config.toml
d_expert = 64
d_shared_expert = 64
routed_scale = 1.0
balance_bias = true
lr_router = 0.00126
vocab_size = 2048
rope_base = 500000.0
init_std_down = 0.0
beta1 = 0.95
warmup_steps = 200
schedule = "wsd"
Below are experts of layer 8 (counted from 0) of a mixture-of-experts language model. Rows are named router (the router's row for the expert), gate (a neuron's input weights, with its number), up (a neuron's input weights, with its number), down (a neuron's output weights, with its number) and show model dimensions 0-159. Each number is 500 + 50 x the weight over its row's rms, rounded and kept within 0 to 999. Numbers have three digits each.
Before each expert's rows: "gets" lists some tokens that make up at least twice as much of what it gets as of all text; "raises" lists some tokens whose logits its average output raises strongly, later layers aside. This comes from a sample of Wikipedia text that the model never trained on. Tokens count by the router's weight.

# expert 15
gets: "s", "g", "fer", "es", "ec", "p"
raises: "ix", "n", "ur", "c"
router:417473534520468542533458509574486561580521460510526462413539466541421510492515583472536510536353442493402506515552376489584461553452562520532571468466476393462441477543475622501439483444519428509464505460597485519528534500557391543401475571517429555535534552428471486500502527496476490523410478487531453449530536432480506438388506499582399519515517503579461427557481486530527538542438481593513521510481571540440451460455480544525510394526481452527526588523479492514480516462493457
gate0:524475522567551523511537501527472486544454473550531479530656505457522470457518537458600454496496462497502455513513509415431504605504488506545476513516518492554544594403492486494602396520458516591416491482501551541526533502690415461473509555382430469530503489607487400465472498471480456551479498525548538424604480489448435438478382514452571422489428460465538491477459561566509522553539521432545492508457528484488455501543542461530551562529440590507460527486511474490544426527486490
up0:491440526523519463521535460593496562569514463425542511488507492538596495544488398648494538450547472456511568380474515553426488592448454537574519440407559560482539547484550554511571533536464506436590522470482530427542479422437584452593507449540640579487574567537479504494549423476497554570462569498512546419459455499533461495500469517507494415495500523380452500543508490479397523519518521452456552539564476561501476520497532489555417534441468526491570519492541514467539559452481489
down0:431543534457422524533543508379442555473498467579584445560547527502476422463411454574501538556474529543539515574466509498499540530567535597453386419468496588586468448485602425466456541458488490575545471344492470525476409508451449471458528521539557466534537469499483632468448516400474530534425529436502497441482485539501495490557492521399549441494517537468495490481525476490576492586559461510464502531530435555555475471574516546513545598499495491481460447437555497480486539441518572
gate1:517416484528547475502459514534552496584490440466432514536447429581527568399425486557512461471510568437501515531578492626494485564488363521449459562502385548463430521479457504448438397529465520499517568490452482470471494461479503467504515573509425513524630609553495532461486535452462470563529527482546420370419510509509548517413502452515451479475547552431525462462527472475549523471485477539475563537560578554522411470462444527511483509613532452602466476457464560526529438501475477
up1:433446570597459504491429585487545450536477480490432468404519513501530515523484506422481424494511425431483556501450520465492424569454428394552508537489504513482501480421565514477473450513449548553455464444455542554468531422569527487481494579413485472430426524590533499547474470575429502376527430557404577416573506485491453498548445423470525500494456516519557477547488434526565562491537505478487473459549541539519544579489438524491546436449445552661578499563534514514499522445535584
down1:486574475451494552462551513467485469505590418461568479570560524473486487483426613487528606459597492518419522515435541511442560529580466532502489558486515452574542605499497461472510565593591470573499426426540513424413466443495580447492511451487515517525533514558474463428485549538449519520501430436473454588418484558515515503568528510539433472545450542566565444456480466437527483516520417387542521507440498474367544504424503544563488609545546509412509555490538473527502494499528549
gate2:541537423470471428438531482436507483454518468406401452462538462556460501630522581561557474449518459574514493471579522462514584563610526510476482503564455479550432576525533512467531472479606524434471514607498484497498488553601534494508570594396417502551396470526547475490492573552511536506483462427509473554534565515424553460585467570540542506542441500544482584492549464486519540577571504522571502519553499483520399377451550519440445546474479503466586504537501476496476486453504486
up2:534523624518534530494509412510432562451454589531516503489577446482516508521500505426428509524521538495481598537325500572456521507545514463455532507461507515484495402437533470420407552550499528529535517488435487461510499390507489459515513501464574482521533517552349591475528483548440494462524573585539483525507447491517501681411541573443481527440537486467482560501595484493531567499516481458485531504513562512507614518478525510483520476517559430566433475474446434548438524467517433
down2:543432529500501513504540520501452447524480482456477488534547509463456505506533461476410472467491489555424439412490516433505518595502527489569483468461554486587537562495455552511493420439563562454429592565453580545472477458686462547504448510533557488483541604477585523493447512453486410575493423485508489558530481570532434432463472517522458559484549445506446497603465469505531509539591437571484594438529592444460486570391506487456488567516537485588459514523499481513477454580388479
gate3:469481507521438607452483596514418504532521487478455445524465391536531552559457475505449445497540502406519505461539539506523464462442510580489486534548514463534518454503482463440367468517462486463483542502565489536566454538471499532468501479532521472466571553432435394384541520533604549499450641599450375447474504540518519491484456410500487405538437507499480511538504437527489512540502606529508515541557486497653514448563563532555448547533409568536470514461536491453462461545528435
up3:528439446446456530590545422553516496427442513445449506617535531464496440458491476498498462503506436454480640506503479460549541545476438455505546544391669424489504549497460493579561507480561491495564388455507573468538555517561475452555422465500591635616548597534510523474537466579530509546469575533474533518542486528530526522554495535515517582491510565468434561431522537397481549533391496439495485528505538509486469538488471489499533465460457455514562561528484518502446522484453504
down3:566549475401557544568450504443471457460499523556464409434470640396492516538474493558469491527500472491476462511470434425468566430553478583536522562483500456488479541503537499491520592441505558533467476460498453520470565495509503540468540533468548530430483488558448569595479424488399583488489573442557440567513450483432432495436497547501510511489523540390497550463514493471504436507482448376462524564521425515578430471521547446410454621494430571557501485458582465505498432550478409
gate4:411547511482467426521489511468556501458482502515496465516533405547543527512522463529560433448454467480527406427486499487520439580464502478488543512476454466477555509501455522476518398482394513455461476524531513544537424576600503452537566493499417513563547556489482413491447596548471422470508369585556541651568527469502438484476497520464495479592414570581496492417454437512492446525510441512470532565392492617587454430548530490507513466512460564460542410496445504499440514450558523
up4:585490538473471524535558430480500544382548464546441527479491579538474466549515564473508480496514425500513587569518495385581567499502553438512495446474438422474512492523494580508518519527565498532429534468480478481463460473425548552506481514577523578538476453420546553486386467466424463520454556383617366465534480527526524543466498484564494506485486468388475461551437548378542519491481527539452530559513512496485484476517563452578537460484588379489385505462554470552514463432541518
down4:456562571481500452535526582463480490518559440533452437491388503493562485605530509620542472511628502464563547527522409459495577470573507393436494495481420481486531542501414504503556601566453508497418557471516468565529444470520519542620455561456379528516559557538502539497490539472525452550518435439507492506572537588501548537394582578468467492542480545566520467551485470537521487416524582474522545575502564537508471413426505511477453480518570529476496466471538456473532540461432521
gate5:484449606457441462520513500510398491470582476424450575406537526498522507469509435470482459463549503504542419407467471474450426439457605487463435456455404474559491460473598532319472515457558565486471469546527578518529574406441477444486459521450443464585551544470554474387542489612548491572435503485509521468537493498452444510538478438501525499548456464540534533530599489575422495460516436472487550491471470490457472561452487389549540484553535533518461472521480547533501560503501465
up5:515426537543555580411456546504503551479471535451563537486547441424496553459472510427600477480525527554499425593530510494583587518498556442503529518474473513516503518407430512344530555536472475461531521468580521501579563496483440543519510483535489552550559611586570438457521471493438535538514535557492495548531421507523379522456449423502506551444508557465512450552428583464522472530464471546484509565507576530391556495478383435623563514530458483527490476472570481560498484461522452
down5:543380394406552515530586489497547498501556491496457492485514497546565524510567494447470538494549529500542502463568458530579489555454394434473462488451445470526485598473512486562454452440413582420463616430474491497441617449523487479386574514444530466552614496536446444534475522508512514483514458490490517479454559523526392508555540485422461508488453502481538504506509498432429536559432540512463575418457424591505569615575543531410486481469474405535506500474461501527462515525475534
gate6:487529421497428533456547411493490507513476414591520548410561502438446489542460558397493518492452532493462432452528466486470560407523514444501482474510412528496473507534480499436538455461522502436415542622591537465544516450518468445557487474569494452471450528460524465496475566576442378514547463479486510457436510465433528479446456561534501546474380473432446445471498526423564503480452638565519464548566456464582563473497458559431535475485602458442506493527491505572464459587400510
up6:526565522561459582483520463433411502502443496548524468509610578475426537475510548421528524483520501560514429507511468489523528523382487510522514391539622517491477502506414446394488544426495511474545469474487505550488544556481453521495495490425556489514564499453438518483518487516483503539452531462471452534521443497371516625527498589468504576554441446513551494615490529512483589495498535586488423514461525438454477394540511520577405562515570403412525403484536472469551420477460552
down6:484381496512524488484564470503531466479366476442564619541528481465504499468568510631441534506619440449516525412503600496508510504602480516528448531525560420501537501530400469451458483547426596493588464440474472503482478615538542524546506486568611483502558484519582524482488493475504552501428581565541578470499470587522459519607530498429469431539490493550536529447518490529474568489550470503515585502517513534498418526429483421503507463522493575472550435471479503449411539487443499
gate7:603413543565542509538476438564520470501399427496471535510489478520444479594423563469434491469422570423501495551389499546440519518545502454541454599546490456501408566492473544509456423558448520447418538540512584481549530548573472460479475520481463475498481399425515447543492541480443479558489486458569499460426464508471544422504447416535522494477493548543536454455463565508538533513511554582435587508589454481509505580489561502425582514566459506550470626441486519524463463518400574
up7:523551544407489498539450523506432586452538460446498538564602406548501542521515472514477541533480439503508495274596507562514497534469511541435539481485447492428544497432504501479462541542512459506437532517540483541520500546477448505499590482528516529521513528473386477562544573590660527457446427580481540484592464533570582538529537561536444432513502497495495528458541491577538457543431509494595520492458539519497501450518501496479482406426475555442503515508485452436415527404515523
down7:502505463509463522333538516477482473412467485451493616489468515519421531419458520382496493477481490626563480440488541505500440532507545414596578456429500481562505557475444566532466538558502493516528490545565497581459497582496453479575482393455571474422534455525525599485429527520452540502509473389510434475472583499491498587484529518543443428527458490580531548436480521513474498540476444507579518523445542525534470460592424638472501439564436438456465494494474493492537509544526502
gate8:488447453523433423474519505481489527515479589433480537523501462530444488533521396563451532446456510464495539496557495384495510461463579434467503400595457486531587484499437595443474476530496489473443489534460495487498471477459508583523441447523498455600573481562450509494484582543547523571471601366558440440500507495488383462442486461543562464522513451502492540529510519472486515426385570524473536378490531583503451511492506501434525634481506480416541523431407481395459486483458478
up8:469543488432538502496558597471530534427629373530560499456542522423494536486484530437501539564568466506461533594451479507491523483561426508573481504527476564479453526490550506582488481554574500492531542573511524486455524517501435523472497500421644539411473509520429557531502502583538475478474549546403408455497448459498439451559567511525499609483593584576572466572452576470488515559570451491530414414548547415473446553512502534476521477530609475432559520473461481502493465517535496
down8:490493539456438586424560534439440568533446499445594548510493462482477579540565592463572440509523475490514448522505548550499466489497535511446425607532562447474500470531471578460566506496542521522468537539472466394480596516486492571555491542506448552480536407422494442499495424544413526470488512496491458443351516446628524406586491450543429482572481497558517447559541502476490477467424421526467497552484544501508505488547455455430525510596552443561486436515570595585553510492552510

# expert 25
gets: "o", "u", " O", " I", " Ma", " La"
raises: "cc", "ft", "mb"
router:500506427483518499461420466505501485492498519529506569510450610485517390498480578449527464491512491528602507586593531483543507504520514506524508552480474476525532580600564617419480561538574533473521470538499462365486474480431535551490510521460540581473502581446570582530479534578507443536497488447577435522581470568463432563483566468502478544589635529576503476467536578435467569502541548527432530488465438441507530504478521505521486406535537391569562427485462464504526502463563588
gate0:461445498469424515441488462499495515499507544494514519502513529531520510388515508531420505432472616493479605639494529457524538477509491412487430435493459430477491469409497456455506478490501469433392575438485452487523514480478491518472410519504495505461376478442454475511522573587626458396557550454521418465513416577490421586472443522552545542551490434481466533531539586540548404530561500509537417447502552427489550517459503514512497530597588548425520521513578459487499540575507473
up0:599495493503508413466570510457341547503534446598499549409463534544505538536528498519525457517491375492411557496468496452399497446504549502463460486458465542484442479486391462513595454470491478573456493556520441510507452436487576505483454422465491488565409540484467518478525553604446449498507500489517457507484465509425507388482487449472518529533570585347435479484476428513502505427575490530488467576526436426495513459525440495482536547523570469479529484529571554530487443431387547
down0:513424495459463476471504508490504509524468484489478505580527492534507541567533538581436525398435549510555572566455508505511607509432547514547462491550504410644477486509440511554579498475529527507443478568510463534506387563495546551479523484493519491613428535411546576431455470464548516474491416507457513450474449587487428544547562513502530467594503442473324526509536501452564564495576560529392506572475512412568455528447551518449461490522492542491522512469514496517498630425472512
gate1:481426554530515570539542359496492427480468535597517497564528478484520506565371561454473564537492539503514540583542583462428521529574443467480438518436444440586467448511490552373578512456517470582453503482566566470504477426466553544534458421588519477514413476489432522390618533504393493516472509528573449491549500588526493538426464546481485494500551484476486414506486517431549452498552567541434432459510447516512500520488480501489486587536471520526537526505419509575480526449501581
up1:582572508473368513468481525509447511488601579552571565491511457433532474512437495544490443467491484499428576480515508434566483532455420596479517409437571538408533471530483511561517478439470487449470603455533433533524466509489516506500427464373485533376503617387483487462566550409544523584459553478441581458465511390485526481543518412508509590560509526449450457472466510571431493545504490512479515481555498499491525509517449517534515468527472385479577486474503440470478429537480476
down1:476547400407427528407470480549467409420494493448543487520464454510463470543481532506515498457497499515530499455436484525460533518476436472459454453445533550485536586370462464508452535476436459497421574531579545475497516549445495558355509550549433528416529532376472558390485584489545480539476642546519560597498436528468574572513481588530569574493498477463446522453429541519487444458513480484545503531512552528471549489518471572427486491571506496546470505532516495413543445523423446
gate2:562504493402556390520523485555492507499464552540519579475548604450526451473548524466531546419531508382519440533560511423502411527546521472472510525505530537460506526501647477477422531504517493446476592520553581492490417477407577487577399483604480453445392551436481498509440546491480540548470407460576501550516498500448385434506521525543518479502491491532570447502495497456592471449490573446563524495561472443484575520560519511559441520483453524461477494497524482617456522532505600
up2:441623487481542578452515524448470405406577542449513430571535549495488503538494526592511554515418603485518480510454483568568464452484509602458506502459499469551464511571566569439416519553439525442463484452434589520519528508511534521507479600465543405531514471449523481553510459507481479486490471535489531691488487581496530585506515471578460486466452437536430543574459600485518421554494488507470521514445452572439521437540485455526496476526451462392480536509583498545522458566470454
down2:479597489422452477520480525506465496540442526479445495442470524499510459519458403533500479422583520511534508489460484473532466580457476526458480449610591435523437455440470477487539449563481569513452511500435456496542487414556510503488480542535545437483518538457501401499589532502525517473463443475504579465501544526511490565536420561647502550466405534456540500464420461464390456613538421403535465392453531484401417524587456520514473489580479473422529435529432545460495448490442421
gate3:616520533416510455491492550447526524556558483487560609466457514485542510522465530448485475464412434468533485543491479541539413516565429504447496503517476518528499567576554491443603393502576583521547489528503452469596415543478532542584518524553516487408535563535443482485537517627513492602533487463607443486544536538472560446515498507519511492461512355435503489492563586530532504520470487540488428477500471416457571518448598557481468534634607526494458487526471460530467519513444516
up3:517564552540567637494491533543490481507411487376513442616432509548414414514551449541590453433492501473511509468449462485511501533485415597511468523421510456565401542536383428445523429525496510460560494484429553606488430571463454460469503507499346473548469526499459436469505526543474560506523449596475522575508580521542532465510512536605487496465474480512457564534429477490532488568520506578551480408469540512487450442532480528499486468533470491458508481462484569514532468520558414
down3:482462544516498493433637468544564416401549539457509489485479555499526451455507446560575531451494513453575564541582495409427536537428563561521500542469538581508468392434640516466494579477491455482494544452535512456500526448507476373494497455577560477509507477553561522490453425419504538509470598443470473604453435449562505573530420480539535449453528543529519527517552509527474541466567514604413487502456438453472479480570498551592516513475552496506542509420472516589482561530495519
gate4:542427502484514443495540516532472508619480451398455539434519572511535536584478350500485489460485592491546495470527602539486529472476445499536505529472487643516476475504456615522524498489536534522461551546507586560508589487505483430430503527464463462557511429594525491603505510497409409483493522460556489559526544545522538474499468496558493526517496477514554488503547403654531487466386490489500570559507507561454400463423509557564557521470383545514539506442490462555515452472483528
up4:444574506565460522489578592473492487489601523538481399527536471422612528426448468491490389458568602422572520417455549494475571528522532549555519549544442464550547520443507505614502520471534564590438527514454504512478539427519547529480500508480524523456510412434583463478577407513443477480505466495454487558509463523491633591484449528515579481461530542561517510488512612577484582563487473476515593500432463509478506525467476467477504546515497389539518572475560542483473577534495546
down4:406494470532528512560585449494508515464458506493528521486550482428462492394519536547555533474466488545559446475537544416408460478507474506451579549502588465514546509485545499512488525497387477552533559553528474431582498607479472506471489519506496500470495503522484533534441536426507502516515375579514410495511563503513550525484535420483428498421449591496590472458491481415529503460619534538526543384403504403540622469492557447433522588455540560515499539572444457483510496394491598
gate5:578462497475520429501486522513652539432480498502527462501540582483423418414471547511515567472498628502544447545496580523426580412503447445491478484487536503506599457512483553481525478474486571499449494495529440582560546558529574562485486429549461450357573566484423519488558481485574516310482512499573476451502484428478469513523506507535549573511512484525582492435522518505509512472536531476522591489534560528492523448470478534522345557435541467509514498432541508524494521547462515
up5:483385550508412511506545538532458516544446582463502528436503504550495444492554500523482605566420552477556589581488519449519518487479553569502550408458470467555471505503507534514498529532374557449351544513525545479482473449442535469486474557508545540469479464494470507624493468543370488539523437464499492492535458597499516640453482324513501436560518430452500529416507459429506538482542500498373510541546515548469480555508497445522513435490483466444484479475498575474440487448518471
down5:495471589509567545456512463501484490519493437556459473538413476484393482442536482478415527607448574520442526516566357465538500491468501435426464554455508482557424528506436541564498484449426426570470485467541482548484492565487524526502469523442554563431539507486395480590424495498486476488513503488526501534470515547546520478501452514433492534558424567517474390625539485568540503507500453550491532464441483508523526443528478604561411544504487480487400493514638590438567570595474456
gate6:430614563575592506548499533470541537441541559481526523494473597442438506463545516485532454534522457489577512468425429442603373556476474519539487509411463512574386543463557555421548442453426514528456390492518427500512508443575566543461561546536492422528502544440493519470535423532503471512507452453489490513518458512558576540449493468488494552470466473601611510483444562426506519483485556501407502512523510531528493415538443455540497395417558425515556565513454507560541460467477492
up6:488510510469481494493517474502439399476476325484506619458565421466469549513453475497449509594531505515477514518558426510495506488503468478443533395438436488523565516528383460478624508478589531534465465546537447527513530460416360521408382508391502510551538455497458480488465523554445529625495531491565479516504559416497449458493508458470544496450458554455518435535482485568406478470577495494515493498475514447467460554434452540498481427468547468472423492398484556483553488515538521
down6:518493490548392483412486477441515582559506491409397558493574495447478436461515491529447481497605449455499544521477538474505532512471493548532480491476567497504480394525483541488415474378531617422461436490567546516618537486413480494520528513556538421449580518504427440510440486537469511469562560536526498526418479462550419534478513428531586596607443512533483466590475408553486438536446464497552593491564592519541529508490489447510477514512531501453518509386525439553510523454474529
gate7:440497541479503518541450544387557484455501460550515538539437473597609420525522475555584517543541447460463512561581577487510419443496515444496620617503476535510484492537501577425430471595455508421485500412554523492470507494521522511531485487498461556475520407398488478582490502511515547513513438503658421426508519591474483602531495520452520560492478514523557529473445421431566543478528427471459508486438504473482535514441415524578478473533501469425483499474604511446537511586494550
up7:485544566454514582516461551583557566434535496439539543500544442573478474446505523582540460469584555465536506486499522450639494524510498498509545429449513553557509560569539445585521482604485451525471467481456610455573557490428492533531513507510509530592563475557484498455518522488600448461454510497506482525476485486519646458566482490592501499520544554577556581499509568505527443550590515552512661444498530511504516522562549461437437488399519487463456489510555539508627504464550474
down7:436495600479478481542434528545505463440497590483582492470521594456487488487542560497511479485478553533575491477511579499553499481602556569521448544465578544538436475554512472538572386389425488463508438543496471576553495583519489514414588484580477449498531508543459501536420541493538475473493594504483556421446521446586517515544415516482543487567466645543535529457497516574531443543475543454549540525456550483571536524441498415514433463533524491560501409512505636604488531520499496
gate8:523507430457433513472451557620607474538391508495500500391458532494544440516525571529511481430486547508495356595473436487493495503545489456472503540550486516488573585516515511512507498465548539537426517462563515487488497431476517529559455402553507449462467488530510500528493471479454507462510461468616414562599541485469414591506519503538524553488456550552553407526538453425452423468501490502603569481496471577387449532603538528554495607550488452418507464530539464504437529517418532
up8:467453469586490523537420544445479525466485496483518434494513495517531481498424509422407433548610486548503468471506507512540388576534476552524549564469463475534577545482575508429624533498500502541495475480503418525491552382538581564377456456596478565442457516535475522569407542519545482524426403500535455453519535579463468368434506447539494495507501512521513534474437546439599506477464590485401505468531483552574498486553453540579483447444516473589541489503460515496464534414463495
down8:534471464565507462483447532493492460471559484448515464458567545571550513536581494431490544508506443535548519405508374494421645574441526433544574491513493462547512504469535498569460486410536381533485505438509492459466567446585563579471499543454557479552497415518461560552443550454529524531525582523437480580515452477488482509527482486477508375567567471614565466496514376531532450485602508513466447522444523528569506474395461537469498558558465511454465391524469467479460512546513506

# expert 7
gets: " S", " f", " C", " p", " st", " P"
raises: "ous", "ä", "ally", "ell"
router:607428456489538410610520517580536500621551453517466605505503592466450401521522441454470509520501485523582483592553530495532515523462469517514464471441440412569463514492407502593451490492482539490492499447494440521472434513500419554466462493498477453474514475431525606509477492420477516558498539393466426511468540592552511527572603432471464561496572459499485523488477463473503496439473494488434525533529440566555520513381487450494373436523546498494522490446428475557539506477463614
gate0:470464603489531505580493520511482452475577440499502564456558520593570470529463507527518468462578509501429614452510515422450452532385475504606402546493507532395519504481542494488488436459499506528451506505397406525578472533546626432510548392450515499438531637507530468493402459536486510511547600495477462472426559505482448610510500544471534521469448536513537503514466537436512571458554480524533490441532540446456564468525514547486409453503499498437502499598505458489388496505442518
up0:548511507495510455502562559492486537524478447556513615512389566407512515555550428429458465552430356503587486510509519394445496470621597553508513431408468508531509437479489536501545469500425558448484518497582454435516380504473469522485509522539448515538522466469541510484530522550442499495541454386534456525492442478495547502451491446397562490553541521480462465628533492493514571445502565575478543461485525529443503545457568501457518483487474458611461492429552512477418569453408510
down0:512447455483516486563481446519508431544585422525506577478506467540518415510484600504431541536494476597482478574507526462533517434404460520510540477437425491501411359435441518460349501512502524479497604535603530478542507539533454457402473540521470475424437501534524467567493524536443366546519487508473462490522502521403457489526550440525487476567492537560517521488531529526543571414549506453501527435517469479568536436445419468549529530448444499561507460448426489547582473385541444
gate1:502509433517490472478524536400491510474534481483524500490495551541579487473586446419511486351451358494502535533423487478465452452517613494521554479518526463528487514526471529539566398427329509519381434454567384535549548419531469527524461598468424523405556508416537489519527458528532480527513458482469526558439500506519516468504470469492534524515482465502510523494590450499576614535405496512471560497529447531495549590444477438511469486478552507476538513376524522553466497501491565
up1:498515517502437519534524604501486623537507469498590534434475442462491425505511569580528535495452539518494550421472495503522465507549496501506412528544542438413481517453509474493559536525522477476468498498511465466517483598485512545545551491434458431487656473530424540402513590401619362449475498555440536436516455388575469519406482434446488428510539504497439410535494485426413534506480525443484449442530483514442502532502466485480482613472565605512523455487512471514483446451490437
down1:535480470541467471442506415582510596580481516618392494564445485429479452458533587535480471502496531500446484473505354564513469545468480542498392442496494441511503486511551521457479531487438537520531555539582507523532506433570452534427507507497550535511448545605492567449534426499479522433465500511422548490458504509593493481416504508404456504503480455529476526535594505355460455588562554454437505552608470544412431557544489493514481503492451497534512513411583388488493509486547490
gate2:484498455361452504427502397491569411453489491468420586449431421619432489508525525519473510506465494468505445552508484443515471448582557488474512501437488565505471553545392439531520431452421423615397511509521479453550507429493552528585459439545535400496495500523494466438535558520530493520494627475613444540499623532583556534514504527488463553492512494474496478478445535357497479424528495449518509485541438526436562549527491463510504527517507562543488536532470537552533506535464448
up2:500517465543583525469531544526526467500458590485528429559529455524536446465484465525500516514529531519492451389491535495505491532456581459552446460554485499487589439511474421553477487537524440561570489471427490639506541534485489429420539455467509535594524516637502510539479425540536599570449618572437525493382558465580528510371553456523518484553506416531451576518462454579538444562442438507548473490459560538562526434506492448474532443514504529461495570475467508464406556512542427
down2:500587431530542634522382518474504493500560581566477477440604462547551436461526452518509512467505475424466506590458492488521491448496511442579491598574485556552491533469520512401503476510478566504519553511436526492578544454402566551520546515541566500480597483511462415481437473491540465419466553434540526512387446472560542491531518501496514504633497603535508558610550497457438539436472465568481536509507373506468497506501584466563497437575451490475522494469447529573472509554495479
gate3:529547496482455556601520500560570478543556548434455482521466599485496476468558538515540511595496493468554461536493502478468438647565467518492437513521461487599453489461517585433466461541457516512500411495441574565411520511541553517545572493573511451529526442495519528483469516404405470542509450465525410652432534545472506491448517450536463493510503492597487474526440625405548486447592432566470551472555493536567539493538440453523501435453489427610459523495504407511485496485497483
up3:476471575504568465521387471471486485492622542511477418423520506439441463560457536488524431451513478496514464558452544440450491474446545637450569510482541423583500554441507453481516519551432477411518511454576440505435494512544466518535501551485444468380635565461437493472419505443460503521534466476508502437487449399444461485526486500474533513504492468573488467578497484425456536541537448470515526498421390626461522526549482565576534579532396506578480428494484469446500448470516484
down3:512487483493524610463445424523506490452558464470416459416507507571483602478490516524578482385460462524497461524451530474506389446565536549519481491461544505408484486488524523556625500530503582541512439546601496460510493465483466546551536433464396541476552539512456401502523508428544441504507532541494499528473554449488414442495405469435586509459448531581515511469406430466559410488539441486508485442476506535487572451519462541544401426453423468484533486500416616528517406446544499
gate4:564551479498500520426410620526519432526524493483503593582475496449536441577485492504508462600449482483527405483526529503509490501500401492565460575519456487536410467428498546446495402524453594497487489522538392480512413556544472520494477509582472354530466514477471484435446566451472482438469451584536525512480545508580485485571522493492470507498480535513514583553461431426524389554547488507471523569519481547561496490502385358527395448475526536555541425531552489479510528516577487
up4:475501438442509516475538475462429642501510476524500517473482529432468363462467529568466487456517498459464510451533458479503456512564536483414343557499517458579536482517530496507533531599536467571519503566466494549507465547490509545532441412460480447595387471498553493483607501556461512524531435557481469568331469440423502620437501501445472499510471539515432444552526591526477560587530464473514505551431526509500562479500544409445489559494417520528539531505506411467455514515495454
down4:427513464543417361493525500427444499414551498472413561471504498504568542516457494571526550492476549487460446433529506548452515468506392581394485560529493424476424450515488532466489507500497487501522548445555500473576481553507497565446532517543531546483470540475474439407447437411449507477488519499528484415457509400535399488471447548588594500578461485510371503662531500538525523419550512551499544550510444557509564439560500488590503476545507488444519512518499532471513437516542614
gate5:493463595380498492470564457650544500494494554531471457566560448588451515565291447581482493494527627520500495534504472477580535525553452484497439570480498490487462488488494495460488488519473555474445482455455551534526544583579526502502473504538527463518527517438386478461518534433523523509499495512535410475529504545511505513537504480472464578403495396466532603452535494442553447577538566496529574464576422420448494499539526489522526485577534429422489468475442505586525552518496469
up5:462461433554430500531467547531519474498540443486506516486475461482548477515529458514430523420589422474436515485579545494404452511500576470515449548515463479418566577453497506490496517535579467497505483559499487498468555477464510461538513420468517426438483428483519504565478505473605439449527485642478437351504545386511393495493510478513543476486472573485494375505524443520418419478482518578518412490555611469503533559542504569361585573545468477535519513456542488445451539526436507
down5:445543519499556503420572544481447612402335463445510457469570468401516500459535508445591480576483452519508446557480454457522524532448538562430511477459507514466600548503416513436526469466498479480453460553499493468554546412440472455530487529542593579523508600496548481389494503449475521488477449483518571495463597525469549464498479497503469559474489444598558521564409518439474554457542506530547573491521613535492520490565517513526428445493475506411498479402530530520547507549618513
gate6:486484393462474510442489490546481511531505488462528496441533576490567564483503538480533510425420583483525520652554475518409531495554466458490394556503488398502489477570556639488541527547493486433385560436577448464602561551470573479500400450485501426418415461489509468576521475413518430568541476510539497490579539552503491538461475451516495541498501549512501472592428504519486433504375516512514493574493545482581580420523544544484488562511504505472525471497527435543440553537456518
up6:507522445581522487492450598530479526536441536500534490576489350508528452522489384597479525491527429495495459432483479475456457475507523499518536546555457521454536457477445433551527450529468470459523475548461452576483449480431430506414560471450444462610486552535532522474453565439448511473470448545420612528453532423499509423493525476509488565428493605667440462496455435495436513436509469533496504489575460516539442511484541412517503525477434669460487509577496563501477544504494484
down6:549510599574522484549574525576461567524516518587454556505516514524457565474481490522518467505584507460545482507452392541458491530490541453512506535452503476509474422434592527449489497458530666529491539495649408410456543487604531462518516491507499536569589527413504460454446558458527494517514516526513447418421549455506428484558488466424512533552497503440545576491498483458477576569365488526428519464502404520451514466550481474441571517420538575421548478596491510517517491488478516
gate7:470518458538535515520413409515514537450439610515425513566559549602516488530550513467440483517511633429560454494600492492371444531559525463501454576569434496521518523474505567500502483533437534528473458590508447486464463466595509453490496469590508358495387450546533488603513555417458428473521381511513528475522561474512532527474538546493501580535491552585548563529547492500513474480411464584433495524530463479463452526511573484571517496570446555541441520564550494490521504514493539
up7:460518572553422467542501441488517394503459533413454432512457438564501573648410440555535502579437428556460505546539470455480495538548431480551452489480515454491557484526469473496424472427476432528624538470533569489463493524507545515514519484529524470567469611548478475404512475575520609466527619484549375566515500559442546510497478587542517485418490477496604541512469488470543463508465519479524480389471476515452461525514521573572479561514439529462506489601462530529521457537561486
down7:527489516432478470503512547580398473481586445374504558518508553498511514622441460421497470389469485591468496446466495481533499512602461454486337530498544525482470577534427390472438541416534554553542567479465494493433482568462569489470527472499501457465491554456581469507526600566471474495462467598458497494493547476592590510487496536500556470560554532493451450602520488413464493528526512428496491542402470460502516544531400453526537524485568529479434545435413499509500481482491517
gate8:503533532488608488425471518467411357532468540436466502571447493475537573543464565572544516513534518469483465459554577499479470480451493557522487559515587462442495567482442443509476529559486436459509497575445452528401466446487536434595430533406451518471468510507502507483431460530586505463527559556513486443460542493556548406523494520465499436542498494535539535524488510555501451584421465539498501456506381474483474567504503526468452400508514648394568528470492546507570345544472489
up8:444523476515495526466535490460512433446559492531484571532491543519536571451473495465442401479575407488598525656576521539537478543583474494557466446540514532543481541494476505495492467462516529537569506440562503538553428423557491516483450477495492557441547602517530496494439408455449478557456636466536455408502493578460447446580523487519529440518479525315433582602508447562530500505510580509573460487501527415482475434499447504553547455499530398585464470487514494494488486483494509
down8:499496534608469477417500522514581521507388470503530523509454369509408503503509449467483518486451412502520489496486494461520524568471542511490478491449407524572479487488454483471468439468544479453492498495480453510523448529542435480440491491533434457411492539518470410521560389426535528516448575548519445551659520440530583507602498498546587517450543492528532489495436505513484516451513465522570481418553486411428437528567427559489469472539535573410513499465428516531680560454438478